config = dict(
    n_layer=8,
    d_model=128,
    n_experts=96,
    experts_per_token=2,
    d_expert=128,
    d_shared_expert=0,
    activation='tanh_gelu',
    moe_layers=[0, 1, 2, 3, 4, 5, 6, 7],
    router_score='sigmoid',
    normalize_top_k=True,
    routed_scale=1.5,
    balance_loss=0.00297,
    balance_bias=False,
    init_std_router=0.0195,
    lr_router=0.000609,
    vocab_size=2048,
    norm='layernorm',
    norm_eps=1e-06,
    tie_embeddings=True,
    optimizer='soap_variant',
    lr=0.00506,
    beta1=0.95,
    beta2=0.99,
    batch_tokens=[32768, 65536, 131072],
    seq_len=512,
    train_tokens=259500000,
    steps=3387,
    dataset='wikipedia_en',
)
Below are experts of layer 2 (counted from 0) of a mixture-of-experts language model. Rows are named router (the router's row for the expert), up (a neuron's input weights, with its number), down (a neuron's output weights, with its number) and show model dimensions 0-127. Each number is 128 + 32 x the weight over its row's rms, rounded and kept within 0 to 255.
After each expert's rows: "gets" lists some tokens that make up at least twice as much of what it gets as of all text. This comes from a sample of Wikipedia text that the model never trained on. Tokens count by the router's weight.

# expert 88
router [ 48 129 130 165 130 124 144 107 141  72 120 106 115 151 105  87 133 163 177 111 138 115  72 129 114 126 151 129 140 117  98 151 117 126  72 111 145 101 159 139 131 200 128 123  81 102 227 131  92 112 104  86 113 154  88  81 150 107  55 168 211 138 177 174 129 123 170 136 110 164 111  93 129 176 134 116 135 105 134  83  75 138 104 107 148 154 146 116  87  83 135 124 152 140 123  86  88 204 138 135 113 126 130 131 137 168 157 143 153 118 141  98 125  93 132  91 178 140 153 128 139  87 202 144 181 171 169 138]
up0 [101 142 108  99 157  77 178 114  94 128 196  99 123 197 138 156 108 185 142 130 153 130 142  90 118  95 119 145 157 102  99 172  95 177 110 103 108  94  92 134  93 200 102 180 132 122 119 115 113 154 132 104 143 145  96 143 113 111 113 126 153 141 143 140 144 159 155  60 155 143  85 188 135 130  73 118 143  54 123 110 134  77 136 139 188 122 123 130  93  29  67 174 115 151 162 139 113 106 132 127 178 115 106 154 173 188 110 104 137 181 112 141 144 172  95 110 139 127 139  74 140 161 134 182 143  90 166 122]
down0 [ 97 154  99  97 103 158 154 162 160 127 169  64 148 101 115 166  99 132 119 169 141 131  77 123  91 158  93 185 148  79 161  87  86 158 117  74 105 172 148  89 122 157 173 116  86 154 106 143  91 144 128  79 156 115 142 199 129 157 160 115  77 100 107 100 127 163  92  97  94 112 173  89 142 127 186 150  85 144 139 146 124 146 125 175  96 109  89 123 130  68 108 112 164 139 139 115 137  78 145 111 182 189 134  97 187 133 133 159 150 172 135 157 124 135 145  55 162 150 129  74  92 159 184 160 117 152 163 122]
gets: "op", "ag", "ap", "ip", "ep", "ab"

# expert 75
router [ 97 155 203 129 121  98 121 168 147 133 133 136 125 142 126  88 125 120 109 122  65 129 120  56 170 103 104  88 211  96  91  73 141 132  17 149 132 105 158 131 126  85  97  78 136 131 169 141  47 139  95 119 158 150 167 127 193 130 132 149 161 109 167 144 127 119 125 108 133 145 117  78  96 149 129 106 157 193 118 139 144  92 131 123 138  94 154 135 150 114  88 137 151 135  70 127 101 128  93 116 135 114 161 117 105 159 118 135 133 132 137 148 109 156  65 119 197 111 173 126 125 198 178 148 159 165 185 136]
up0 [128 119 197 142 104 125 174 112 127 145 169 129 139 205 128 174 106 168 179 110  87 114 123 163 162 117 116 199  81 149 136 165 139 115  75 103 133 149 101 125 149 129  82 149 202 132 187 166 119 119  97 143 171 124 139 134 174 208 135 138 132 148 141 152 146 191  83 112 127 111 126 121 116  96 148 190 130 101  94 139  69 115 148 101  85 112 178 146  49 108  88  96  94 142 156 132  95 191 133 151 139 115 124 161 104 106  95 121  75 127 124 125 110 111 115  72 118 137 166 134 125 143 169 170 102 145 145 195]
down0 [ 77 176 146  78 129 139 143 183 176  93 145 158 136 158 145 124 129  89 120 124 132  98 144 157 109 125  78 132 134 119 140 102 112  86 115  79 131 182 136 183 166  86 147  90 159 152 164  79 104  89 143 127 130 167 255 137  86 144 155 123 131 153 147 163 139  82 155 123 195 192 163 140 153  78  71  84 113 154 183 111 124 136 135 134 101 112 118 153 131 150 125 132  97  91 101  80 150  89 120 119 145 168 149  83 162 144  74 109  67 148 129 107 113 142 129  63 132 149 112 140 140 167 141 160 126 143 128 103]
gets: " that", " he", " to", " which", " it", " He"

# expert 84
router [ 74 116 115 157 171  94 116 164 123  77  93 160 144 176  77 126 106 171 154 101 109 151  97 112  70  96  97  91 160  93 172 100 164 148  97 161 186  73 162 102  77 158 166  84 115 152 136 145 103 150  89  98 146 167  87  80 144 104  96 166 133 110 165 123 156 170  95 170  95 177 163  87  87 124 173  91 167 175  95 104  91 155 113  95 159  91 124  95  71 110 151  99 160 164 120  91  95 103 125 165 103  91 134 108 175 144 171 147 144 117 101 162 111 142 126  88 163 109 155 105 122 111 161 169 108 156 107 156]
up0 [144 120 148  89 127 135  91 119 110 127 170 170 222 140 102 124 132 199 143 136 131  98 137 134 123 136  73  98 187 103 115 134  55 147  98 129  92 145 147 121  96 117 232 113 135 159 130 111 124 108  72 174 140 124 203 142 148 125 133 182 153 110 156 144 178 115 140 139 111  61 101  73 131 129 163 127 140 122  73 151 137 119 171 125 108 155 128 105 139 111 139 140 109 125 147 161  76 135 128 102 125 118 127  97 114 194 145 106 134 106 141  72  64 144 198 167 133  76 141 127 152 131 128 191 130 138  66 168]
down0 [108 107 171 136 131 151 121 142 205  75 164 124 114 182 130 123  97 142  98 124  93 123 113  98 159 130 124  89 135 112 129 194 150 172 146 132  67 202  91 202 175  89 164 141 114 115 130 156  95 104 113 133 116  99 151 100 151 128  80 176 123 185 125 156 136 116 116  62 148 167 117 133 146 113 176  84  71 100 182 139 183  76 135  98 243 156 112 121 112 108 164 117  90 125 150 154 134 146 133 126 108 144 130 127 158 169 126 129 142  59 144  95 169 127 168 158 147 125 110 156 109 138 134  83 109 146  94 138]
gets: "-", ",", "–", " g", "4", ")"

# expert 11
router [ 77 113 113 153 173  91 113 166 117  82  93 161 143 176  82 119 109 169 158 104 102 153  96 111  71  95  99  91 164  97 175 101 163 154  96 158 183  79 160  97  76 165 164  83 117 150 135 146 101 147  85  98 149 170  90  79 148 104  98 166 133 114 167 125 153 171  98 171  98 181 166  92  84 127 173  92 171 177  98 106  87 148 113  88 157  92 126  95  73 104 157  97 154 160 111  94  95 105 126 160 104  95 132 113 177 148 174 144 146 129  98 165 114 141 119  89 163 113 151 108 123 112 160 172 105 156 110 155]
up0 [132  99 188 157 144 165 124 173 125 105 184 141 138 131 132 152 110 109 105  97  91 119 102 110 184  74 128 104 157 202 164  90 115 177  81 106 122 102 174 100 114  75 119  92 132 134 149 124 148 121 149  85  97 112 156  36 127  28  99  96 103 104 168 140 145 123 121 180  95 104 130 135 103 111 179  83 128  87 136 123 130 159 145 148 179 179 125 156  97 163 144  94 102  58 140 112 143 141 145 216 126  95 120 158 157 184 117 112 133 181 129 142 127  71 109 126 158 134 122  91 142 149 111 120 136 147 120 150]
down0 [104 154  96  71 101  87 111  96 130 195 110 183 139 117 134 109 150 103 152 160 163 121 161 135  71 154  70 160 151  77 123 125 117 138 107 173 148 110 180 148  61 124 141 151 129 138 146 132 103  88  59 123 118 100 136 104 100 113 193 190 178 149 123 163 169 132 100 102 105 143 164 114 193 126  74  99 135 201 192 101 125 111 156 133 126 130 126  97 197 116  58 106  89 143 208 123 133 123 187 124 134 150 110 147 113 130  95 132 105 144 132 111 129 148 137 124 166 169 141 167 131 143  95  88 113 103  82 123]
gets: "s", "ly", "n", "ations", "S", " l"

# expert 80
router [139 165 143 133 134 146 122 114 218  78 110 128 144 135 145  30 147 141 106  90 114 201 157  69 162 108  55 133 143 157  72  57 143 150 125 169 131 133 106 117 120  97 128 140  84 125 161 105  88 103 124 137 220 133  80 148 179 131 134 119 136 108 152 180 147 135  36 160 117 145 137  86 157 142 134 115 136 129 131  76 137 161 115 134 139 152 140  79 175  49  99 157 130 142  94 133 104  86 162 126  79 109 151 133 193 141 112 181 131 106 137 133 104 137 122 124 132 141 123 116 155 154 146 143 120 131 105 155]
up0 [123 124 130 117 142  88 117  90 137 140  68  96 161 132  67 120 124  91 113 118 138 121 143 144 150  88 153  86 112 172 107 146  96 163  96 107  59  68  50 186  82 140  84 100  88 117 111  61 141 124 104 127 148  84  80 113 126 143  79 156 130  86 127 185 218 130  56 119 115 114 130 137 139 133 140 225 146 109 129 114 105 130 126 147 138  83 116  70 168 153  97 110 121 127 126 156 141 195 100 163 157 135 123 170 127 112 108  99 159 127 137 116 122 130 147 151 139 162 136 130 151 123 159 181 122 134 154 208]
down0 [248 146 150  41 105 182 110 127 169 120 123 128 149 149 146 159 129 131 141 127  92 122 132 109 167 120 100 190 132 100 121 122 171  88 137 164 194 101 120 109 122 193 147 162 115 110 127 138 197 144 105 129  99 111 144  95 114 129 155 127 110 133 173 146  73 143 147 194 127 149 147 157 120  94 120 101 151 101 138  96 138 171 192 159 151 116  63 117 140 140  98 130  63  43 130 115 157 131  96 116 106  89 112  91 136  84  82 196 109 146 142 152  87 121 132 100 127 134 110 134 116 126 103 143 137  68 122 161]
gets: ",", " and", "),", "\",", ";", ".,"

# expert 76
router [ 70 115 147 114 107 128 156 114 123  91 149 166 160 150 188 115  71 138  78  96 121 101  95 177  27 124 184 122 202  78 170  84 130 187  91 128 185 102 120 116 127 146 148 137 152  90 127 120 132 153  86  75 132 206 121 152 170 118  92 115 151 134 174 108 126 121 134  98 106 109 119 116 129 113 133  79 121  82 127 177  87 147 125 120 162 170 127 126 160 102 209  90 174 136 133  83 109 138 163 135 105 126 122 126 117 119 151 158 160  98  96 141 136 106 161  96 116 104 118 117 116 112 164 148  65 157 170 183]
up0 [ 79 125 112 117 114 126 157 127 112 128 212 157 149 148 101 157 148 142 138 132  87 141 134  71 144 145 116 137 172 171  79  78  86 162 144 140  78 129  76 178 131  64 149 182 131  81 190 119  61 107 164 209 141 177 137 124 135 141 117 151 153 172 141 142  96 163 147  83 148 115  84 170 135 166 137 101  93 118 140 127  69  84 127 125 152 117  77 116 126 159 149 163 131 118 170  88  66 135 134 160 108 102 105 125 152 102 181 180 159 153  96 155 101 108 188 122 137  96 137  86 114 114  82 165 111 144 121 162]
down0 [176 185 145 106 126  66  73  99 105  94 133 136 155 114 118 126  52  75 112 143 177  79 147 123 168 143 121 170 161 131 140  91 124  41 112 162 157 140 132 107  57 114 115 150 157 140 154  99 131 184  90 120 163 113 124 155 140  48 107 145 163 127 129 125 124 142 181 197 128 125 109  50 134 106 149 106 141  95 157 147 106  90 117 165 141 167  74 155  35 135 142 173  88 114 146 139 160 172 142 165  82 164 127 101 122 106 137 126 142 132 114 115 127 135 158 130 166  85 147 120 127 140  77 146 101 123 162 128]
gets: "am", "im", "om", "em", "um", "m"

# expert 9
router [163 151 139 117 121  89 176 110 149  90 102 162  95 148 151 167  79 137 120  97 132 128 107 157 124 101 185 119 143 151 169 179  79 171 128 134 148  67 157 130 100 122 105 162 113 139 108 142 136 191 114 125 182 172 115  90 165 103 115 134 163 167 151 109 127 155 140 138 107 159 160  93  56 133 138  83 149 112 135 130 134 134 142  92 143 173  90  85  72 111 104 161 139 128  98  88 102  85  91 125 107 119  96 120 190 185 138 162 142 171 100 174 107 183 148 120 169  68 115  92  32 104 144 163 165 149 178  84]
up0 [ 87  88 124 162 161  92 132 140 121 163 168 156 121 183 112 189 172  67 131  98 169 133 152  97 120 128 129 120 150 149 188 136 100 133 156 137 119 146 107  77 117 131 157 195 132 187 130 167 137 143 126 116 118 108 121 168 132  80  97 195 199 145 120 187 151 158 158 133 136 103 120  94 178 119  94 136 163 144 158 158 125  69 139 138  68  99 103 176 101 125 132 147 151 182 169 112  48  89 143 120  72  86 159 115 188 170 116 169 130 143 132 114 137 108 205 141 167 108 110  95 126 118 114 104 148 167 147 124]
down0 [161  69 139 135 111 115 143 183 199 158 155 142 130 124 120 140  92 166 102  83 106 155  32 147  92 107  56 159 165  81 103 103 162  95 137 148 154 147 157 109  97 112 118 142 114 130 118  98  96 109  51 185 145  68 115 122 172 122 113 177 135 125 129 116 130 134 172 118 159 103 167 118 180 156  91 123 184 124 103 148 168 122 148  89 198  92  90 124 127  72 118  91 118 140 137  77 134 143 130 113 150 129 129 191  89  79 132 157 134  89  96 131 154 105 170 111 142 166  85  98 159  80 149  87 101 130 112 127]
gets: "is", "ad", "as", "s", "z", "us"

# expert 33
router [ 95 180 115 134 154 100 120 103 109 104  76 181 131 142 139  53 135 196  96 140 135 123 154  87 118 118 106 109 133 142  87 129 134 183  81 128 128  68 153 122 100 129 168 102 149 150 184  97 109 127  99  53 147 120  81 179 161 102 151 221 114 157 201 130 134 133 107 110 148 130 186 124 104 166 172 112 130 154 127 141 111 163 111 123 117  64 166 112  57 139 152 103 175 131 156 130 157 176  91 117 113 100 118  83  60 136 141 108 134 157  91 156 120 115 106  94 162 139  73  98 140 128 171 155 158 148 141 130]
up0 [115  73 106 136 183 111 172  88  81  96 131 153  54 158 109 138  79  82 127  94 124 172 142 151 113 102  99 130 121  88 107 108 127 136 120 134 162 178 117  91 144 206 142 132 187 136 185 142 127 153  90 145 119 142 116 143 135 126 154 174 162  97 153  93 114 129 129 124 172 150 153 115 136 188 167  84  67 115  75 193 132 161 112 142 135 103 105 150 144 173 113 143 100  99 155 148 136 181 172 141 123 114 113 108 123 183 106 137 113 182  80 184 111 111  68 120 143  88  81 138 103 142 164 125 102 161 218 120]
down0 [153  76 130 137  89 118 132  67 130 149 193 115 155 189 133 113  84 122 103 173 141 101 182 162 137 104 145 124 133 114 129 160 112 135 137 182 153 194 141 148 139 144 130 106 145 106 198 114 155  79  93 160 112 174 202 152 139  90  59 167 137 103 103  93  71  49 169 117 142 139 172 121 160 111  90 115 118 147 127  99 185 125 149 135  90 148 143 135  88 168 103 169 112 121 125 161  72  75 180 118 166 125 165  84 153 122 142 153 155 144 135 166 159  89 102 175  90 115 166 115  93 123  95 113 155 162 125 139]
gets: "t", "p", "et", "ect", "ff", "T"

# expert 45
router [ 77 117 113 165 167 106  99 175 126  79  87 157 142 184  86 124 108 161 158 102 103 148  94  99  67 104 100  85 150  93 156  98 163 157  95 168 169  77 163  99  85 166 158  78 118 153 129 147  93 147  92 112 151 176  92  82 145 107  96 166 131 108 161 128 149 179  97 167 108 192 159 104  87 122 169 100 169 175  89  97  87 152 108 103 159  97 135  97  73 107 158 103 148 167 113  91  94 112 127 163  90  97 125 103 177 152 178 144 141 140  94 156 105 134 116  98 158 107 157  99 125 118 175 175 108 156 108 162]
up0 [ 69 145 202 138 190 146  95 103  87 140 145 142  95 138 128 141 122  99 105 103 111 184 162  92  90 143  71 109  67 124 127 161  98 110  70 172 117  86  97 147 185 117 144 125 141 182 152 127 118 100  88 168 133 143  96 145  93 173 123 115 119 153 110 159  91 123 128 167 109  85 178 137 116 126 137  50 118 166 105 127 115 104 100 103 166 188 117  78  90 100 115  99 110 148 108 162  83 165 118  81 121  77  82 137 141  96  88 115 135 150 123 144 112 141  54 145 104 157 154 172 128 166  82 165 111 178 177 124]
down0 [ 86  82 100 164 145  87 104 141 146 144 113 114 124 103 114  90 142  78 105 129  73  87 148 104 147  87 144 135 162  69 172 149 101 177  90 145 130 189 120 175 170 180 130 110 121 106 106  92 122 100  82  90 167 120  95 112 124 176 200 133 109 184 146  78 118  96  70 148 105 158 133 142 116 152 102 136 110 120 138  73 166 147 124 145 110 106  99  86 166 119 119 136 159 166 101 181  89 139  68 110 202 162 130 120 134 134 124 100  84 107 103  90 169 115 153 160 108 116 190 180 146  81 179 151 115 168 102  98]
gets: "ro", " Co", " co", " No", " Bro", " Mc"

# expert 51
router [ 76 118 119 153 167  95 110 163 124  86  94 164 154 176  91 130 123 166 140  97  98 150 101 109  72  94 102  86 163  91 175 106 174 155  90 169 176  83 161  95  79 170 162  92 117 152 125 145 103 155  89  97 140 171  89  76 150 104 100 168 129 122 173 135 156 179  81 166 104 177 161  89  94 121 176  91 168 173  96 104  80 148 110  93 160  88 138  94  74 108 154 100 155 167 122  95  93 111 128 167 106  91 137 106 170 149 176 157 140 119  97 160 105 139 117  91 159 106 153 111 129 112 157 173 107 155 111 162]
up0 [119  68  93 167  86 102 126 123 169 139 119 134 141 202 153 173 153 141 209 123 117  93 106 135 109 106 158 183 144 171 139  80 141  92 125  89 132 115 154  89 112  95 116 164 104 172 138 186 128 122 137 139  95  76 177  90  79 142  87 111 129 144 126 163 149 118  31 168 102 152 125 130  57 152 168 143  83 106 114 119  85 133 109  82 139 114 134  93 116 111 130 167  99 127 104 129  96 112  84 139 119  79 139  91 109 101 133 107 160  87 122 124  83 172  97 155 146 105 215 111 170 138 150 160  74 122 129  94]
down0 [ 99 120 131 132 110 103 169  40 128  74 166 110  94 174 105  89  67 177 149 163  81 101 156 132 113 181  92  30 104 116 140 119  90 108 114 154  61  93 118 128  97 169 198 148 117 125 139  99 144 144 163 117 126 155 158 179 109 127 151  98 124 160 108 114 156 109 201 170 148  81 107 141 148 113 164  86 171 136 141 107 127 149 148 121 165 113 122 124 101 161 116 164 145 129  90 118 101 121 164 140 133 128 179 134 112  85 112 165  92 178 109  70 134 151 147 112  98 152  84  66 113 131 166 144 128 104 135  66]
gets: " of", "ts", "ated", "ave", "iver", "ots"

# expert 28
router [ 79 117 110 158 173  90 113 160 125  87  87 164 151 176  86 127 111 166 163 102 103 153  99 108  66  96 102  85 162 100 166 107 159 155  89 172 181  79 159 102  80 162 163  89 115 148 132 149 101 154  87  97 143 170  86  78 144 105  94 162 129 118 169 127 155 173  95 171 100 179 167  95  82 124 175  92 167 177  97 101  92 155 117  91 160  91 136  96  75 112 163  92 151 165 113  96  97  97 129 161 103  91 136 112 175 149 172 144 141 123  98 166 114 140 115  93 165 107 151 103 118 119 155 171 104 163 104 156]
up0 [139 104 125 137 113 101 100 148 152 215  74 144 189 115 136  98 118 140 147 155 158 171 126 175  79  91  98  35 172 141  96 160  70 145 166 166 112  67 134 113  86 178 116 111 151 140 133  84 109  82 156 125 148 157 133  93 128 158 177 156 129 132 126 110 177 211 189  91 120 112 148  87 145 118 189 160 148 168 147 152 128 116 108 116 108 133 214 111  81 166 138 134 151 156 153 154 118 100  98 189 140 121 170 145 131 151 108 120 159 180  98 108 147 134 122 116 139 144 128  73 115 128 111 120 111 153 118 103]
down0 [103 132 122 181 118 115 114 145 118 155 143 100 111 150  94 136 180 203 135 165  95 164 113 162 164  77  99 185 156  62 126 123 150 148 169 104 134  60 134 112 155 146 140 134 193 134  84 155 139 162  86 117 115  95 171  94 110 104 103 173 119 169 126 147 105  78 113  83 118 110 100  61 150 176 148 159 133 132 103 115 131 121 173 168 120 144 113 134 135  80  94 137 113  82 126 167 122 104 106 156 157  81 112 191 175 164 133 114 184 127 161  57 118 176 188 141 102 112 190 111 138 117 181 165 138 126  89 137]
gets: "\n", " of", " L", " l", " 6", " December"

# expert 0
router [ 79 113 106 156 171  98 122 157 120  78  89 164 145 177  77 123 116 177 152 103 101 152  92 111  75  95 102  86 163  92 173 106 168 155  93 157 183  79 164  99  73 162 165  88 111 149 140 143  94 145  92  97 146 176  86  78 148 102  92 163 135 107 166 121 151 170  87 178  97 185 162  91  90 127 169  95 167 169  99 101  92 153 115  92 163  93 128  99  72 110 158  96 158 162 116  94  97 107 124 159 101  93 134 108 174 148 173 143 144 128 100 164 115 138 114  94 164 114 158 114 125 121 154 171 109 153 107 155]
up0 [158 162 147 143 195 117 144 149 133 139 223  64  66 157  67 133 156  90 103 113 128 133 136 151 130 110 119  81 139 189 125 132 138 101 204  89 103 122 144 146 150  64 108 169 134 127 181 125 195 131 142 109 133 135 105 105  85 149 135 114 163 124 162  80 110 113 161 175  98 173 115 113 115 169 163 101 135 102  78 165 128 108 119 142 122 125 215 143  91 125  93 123 173 115 171  84 104 168 108 130 101  78 153 116 180 145 140 200 159 152 138 152  90 153 143 155 148 118  92 119 126 135 144 180 115 118 138 160]
down0 [129  52 134  78 130 186   7 143  81 127 116 113 161 165  93 111 157 157  99 127  64 130  57 153 127 150 125 174 123  98 130 106 143  96 154 180  78 143 128 109 160  95  74 117 139 118  97  71 118 106 123  83 135 150 110 100 135  80 146 151  75 125 138 149 146 141 129 112 140  84  83 157 110 104 139 112  86 148 170 172 137 123 113 178 142 118 129 158 164 148 188  67  96 123 128  84 191 111 101  75  93 136 142 164 165 130 136 171 147 130 140 166 144 111  99 122 128 161 169 125 165  91 113 105 158 127 124 143]
gets: ",", " g", " c", " pro", " p", "2"

# expert 2
router [136 145 209 144 125 132 111 180 111  97 106 204  74 146 101 140  61 214 113 128 128 136 133 117 111 104 108 116 115 191 140  83 146 147 119 142 148 121 105  95 119 101 112 126 105 118 124 114 128 111 100  96 145 155  75 121 155 133 128 110 100 133 185 126 172 139  50 165 111 169 154  91 108 153 131  97 163 105 124 148 133 142 150  85 127 148  68  98 117 108 199 146 218 134  59 133 136  64 148 137 123 113 126 135 104 158 140 131 142 168 144 238  87 122 126 130 146 117  96 112 109 121 136 143 141 178  90 145]
up0 [199 120 170  72 156  94 103 108 143 103 211  75 171 146 116  93 129 153 103 120 155 109 150 143 162 144 125  92  86 195  95 124 138 151 125 144 118  98 101  69  93 101 136  99 136  54 129 109 141 108  85 106 117 185 104 121 144 123 164 142 214 148  64 144 137 168 187 150 145 146 221 115 127 133 155 140  89 111 146 159 145 101 133 142 159 134  73  90 113  96 123 101 145 191 123 128 141 186 143 150 142 115  98 136 115 119  85 193  87 175 116 168 117 131 130 154 166  95 127 147 139 116 124 105 117 136 104 126]
down0 [107 102 129 173 129  90  98 174 140 125  69 138 104 131  86 147 162 105  95 140 127 159  86  85 184 188 101 108 141 185 105 150 214 127  97 104 138 127 139  85 141 133 200 144  55 136 101 128 126 130 154 163 151 120 136  56  79 120 118 129 155 114  72 126 115 158 147 144 106 108 109 140 158 171 159 106 104  98 153  66  99 135 117  92 112 137 116 150  93 124 165 110 103 113 164 199 127 125  75 170  98 177  70 132 176 126  92 107 132 113 117 130 188 168 159 111  88 111 116 129 128 147 151 109 170 158 100  57]
gets: "s", "es", "ers", "ens", "ess", "ass"

# expert 57
router [ 81 112 113 159 172  97 120 160 125  88  91 160 146 177  86 126 114 166 151 102  98 152  92 115  65  91  99  93 166 100 163  97 162 149  91 151 183  75 161  98  70 163 169  87 122 146 143 146  96 147  86  92 141 174  91  69 147 106  95 164 134 112 168 128 157 178  96 168  97 177 165  88  92 119 174  95 169 178  97 114  88 150 123  89 165  91 136  92  62 111 147  97 155 161 120 103  94 104 124 161 100  96 132 115 168 145 180 147 153 124 100 164 114 135 119  94 165 103 153 106 130 116 157 170 108 156 113 156]
up0 [169 135 175 150 113 143 149 140  92 186 132 166 130 158 102 124 141 112 149  98 125 170 143 130 187 159 123 171 101 174 100 100 156 132 131 143 115 165 106 165 171 172 172 117 156 168  84 147 101  79 102 121 188 122  68  99 122 104 149 165 146 117 128 137  96 187  84  90 149 109 157  77 101 132 151  96 124 112 140 158  97 128  87 144 160  64 142  72 105  91 114  92 153 118 116  96  77 127 128 113  79 121  60 150 114 159  91 100 149 117  68 129  69 119  84 122 137 139  91 135  77 125 101 177  83 158 193 186]
down0 [174 106 107 152 190 118 123 114 102 123  83  87 155 138  97 158 143 166 200  55 139 121 135 166 124 147 121 125  91  87 185 108 122 200  88 130 135 111 121 106 165  70 193 115 125 112  83 132 119 217 148 185 119 160 125 106  72 117 141  98 148  66 135 164 115 138 158 125 145  96 100 138 145 145 147 157  98 141 185 136 119 162  89 114 191  77 137 116 102  90 173 131 155 115 204 136 137 147 150 131 133 101 166 147  92 129  98 123 159  76 101 130 134  93 116 134 111  85 136 145 172 109 129  58  96 133 144 136]
gets: "\n", " A", "A", "ring", "th", "uk"

# expert 20
router [ 50 173 109 139 150 111 124 125 140  98 133 146  96 153  98 111 107 129 114 146 141 124  91 111 119  96  92  91 166 145 105  46 115 161 116 136 171 133 112  96  97 142 191 117 115 159 118 168  85 129 105  89 119 151  91 125 152  84  63 178  98 158 149 124 128 136 129 137 112 210 119  87 173  89 176 129 215 188 123 111  74 116 149  86 190  76 112  99 154  90 113 147 208 178 136  71 139 128  82 120 122 101 163 114  98 111 164 146 113 149 104 133 144 106 120 130 176 148 134 131 156 138 100 146 149 131  75 142]
up0 [ 61 168 173 160 165 170 143  93 170  89 119 137  95 104 106  80 119 132  95 187 142 178 105 147 128  83 155  67 139 126 143 104 153 132  51 164  75 162 130 181 123 108 121 189 151 119 138 110 104 129 100 165 168 121  80 190 130 129 131 146 113 168  97 142 138 130 111 129 116 129 170 110 136 137 178 131 201 136 105 125 101 112 137 196 189 128 113 124 105 134  98 156 148 144 151 153 158 137 115 108 193 155 159 155  84 132 186 126 134 144 117 152 156 161 151  88 138 156 143  77  50  74 174 118 109 149 128  93]
down0 [103 129 158 142 152 216 152 151 161  98 126 119 101 156 120 172 130 108 195 118 159 149 172 115 118 121 187 170 125  66 161 147 134  97 152 137  83  64 186 138  97 119 197 136 194 121 105 158 143 127 124 103 162 163 148 205 131  88  91 116  59 146 119 138  88 161 141 212  93 109 103 109 114 129 137  82 135 138 146 159 114 121 151 146 120 123 138 122 144 128 119 154 122 172  91 119 140  99 192 159 130 100 115 172 157  97  63 126 163 136 123 177 117 147 105 128 143 149  68  78 131  94 100 166 172 116 123 132]
gets: " t", " n", "ort", " T", " to", " sh"

# expert 31
router [ 73 109 118 162 171  88 117 158 133  79  93 157 142 178  80 126 109 171 146 104 107 154 101 109  66  96 106  90 160  84 164 102 164 153  92 159 183  79 159 101  76 162 164  89 112 146 129 143 101 150  87  95 142 171  80  77 148 104  92 174 127 114 164 129 153 173  94 180 100 176 159  90  87 122 175  94 172 178  97 102  86 152 114  89 162  96 127  94  76 110 154  93 153 169 118  97  95 105 131 155  96  92 135 107 165 150 175 145 142 123  98 169 115 132 119  91 161 110 155 113 119 119 153 172 114 159 113 154]
up0 [123 109  87 150 114  75 128 100 163 123 153 100 134 171 118  78  85 103 167 123 149 168  90 145  56 148 204  92 120 102 130 104  66 183 123 133 165 138 105 123 172 156 137  99 125 145 116 130  96 144  80 126 196 149 138 151 183 135 141  84 138  87 110 130 101 106 188 139  97 178 100 150 119 158 115  93 113 137 178 132 117 165 119  85 134 192 138 149  92 108 132  86  90 148 107 118 183  89 122 168  72 106 161 110 102 144 123  94 100  59 101 167 156  87 123 169 120  97  80 170 121 153 148 107 117 148 108 195]
down0 [128 111 102 131  95  85  84 106 152 116 216 106 165 102 103 104  67 157  77 137 138 113  58 157  58 133 154 122  96  88 133  99 135 116 148 183  79  98 164  88 154 148 118 154 145 141 128 173 128 101  83 138 159 128 134 110 152 158 136 179 115 100 118 113 125 179  86 196 104 130 183 123 137 132 118 180 144 137 154  91  97 142 126 159  94 120 121 101  54 138 114 105 181  79 143 110  72 160 122 167 144 146 126 123 108 184 181 141 137 131 139 147 111 143 129 184 164  70 173 124  98 155 158 109  99 194 135 113]
gets: " F", " Comp", " P", " L", "ex", "P"

# expert 15
router [132 119  89 170 181 116 156 136 218 126 106 111 171 129 156 138 115 109 113 115  98 153 139 132 151  83 107 100 154  82 109 170 111 141  77 145 127 142 174 132 139 160 122  86 131 172 188 205 115  92 126 135 135 123 152 136 176 119 155 176 107  41 119 126 151 159  54 109 109 125 138  88 132 176 128 123 153 139 115 100 134 137  30 113 126  94 158 109 175  99 115 103 148 128 161 127 102 180 137 144 104 119 234 116 147 108 111 160 151 164 101 142 101  87  59 143 145 123 106 108 119 104  91 142 140 153  87 122]
up0 [135 194 103 129 147 182 108 117 135 171 163  95 130  87  32 124  92 148 145 147 119  95  69 119  99 107 177 164 137 107 176 175  58 147  85 169 197 128 147 111 125 125 170 102  86 198 141 175 179 167 133 126  98 176 116 110 133 149 137  88 175 131 131 172 148  63 179 146 136 125 152 150  66 136 134  87 140 154  92 132 114 118 152 123 118 135 137 136 105  79 161 138 122 128  58 172 142 106 117 119 136 135 137 105 111 101 152 104 109  93 131 134 176 195 136 103 118 133  96 184 105 177  95 118 127 117 137 118]
down0 [ 82 130 111  74 118 104  90 142  92  85 154 143 138  97 156  93 156 168 148  85  95 159 143 100 148 164 147 103 143 161  75  90 163 107 123 116 145 177 137 128 128 130 116 102 115  52 122 101 152 146 141 104 119 106 164 137 129 135  81 125 108 194 131 141 111  85 118 162 125 184 113 138 130 116 110  86 139  79 151 131 150 177 152 129 154  65  96 101 221 148  81 118 132 119 170 141 124 177 128 132  72 112  94 133 162 185  75 101  99  91 128 149 100 174  65 152 145  81  70 153 151 109 126  78 138  54 156 157]
gets: " of", " and", " in", " to", " the", " for"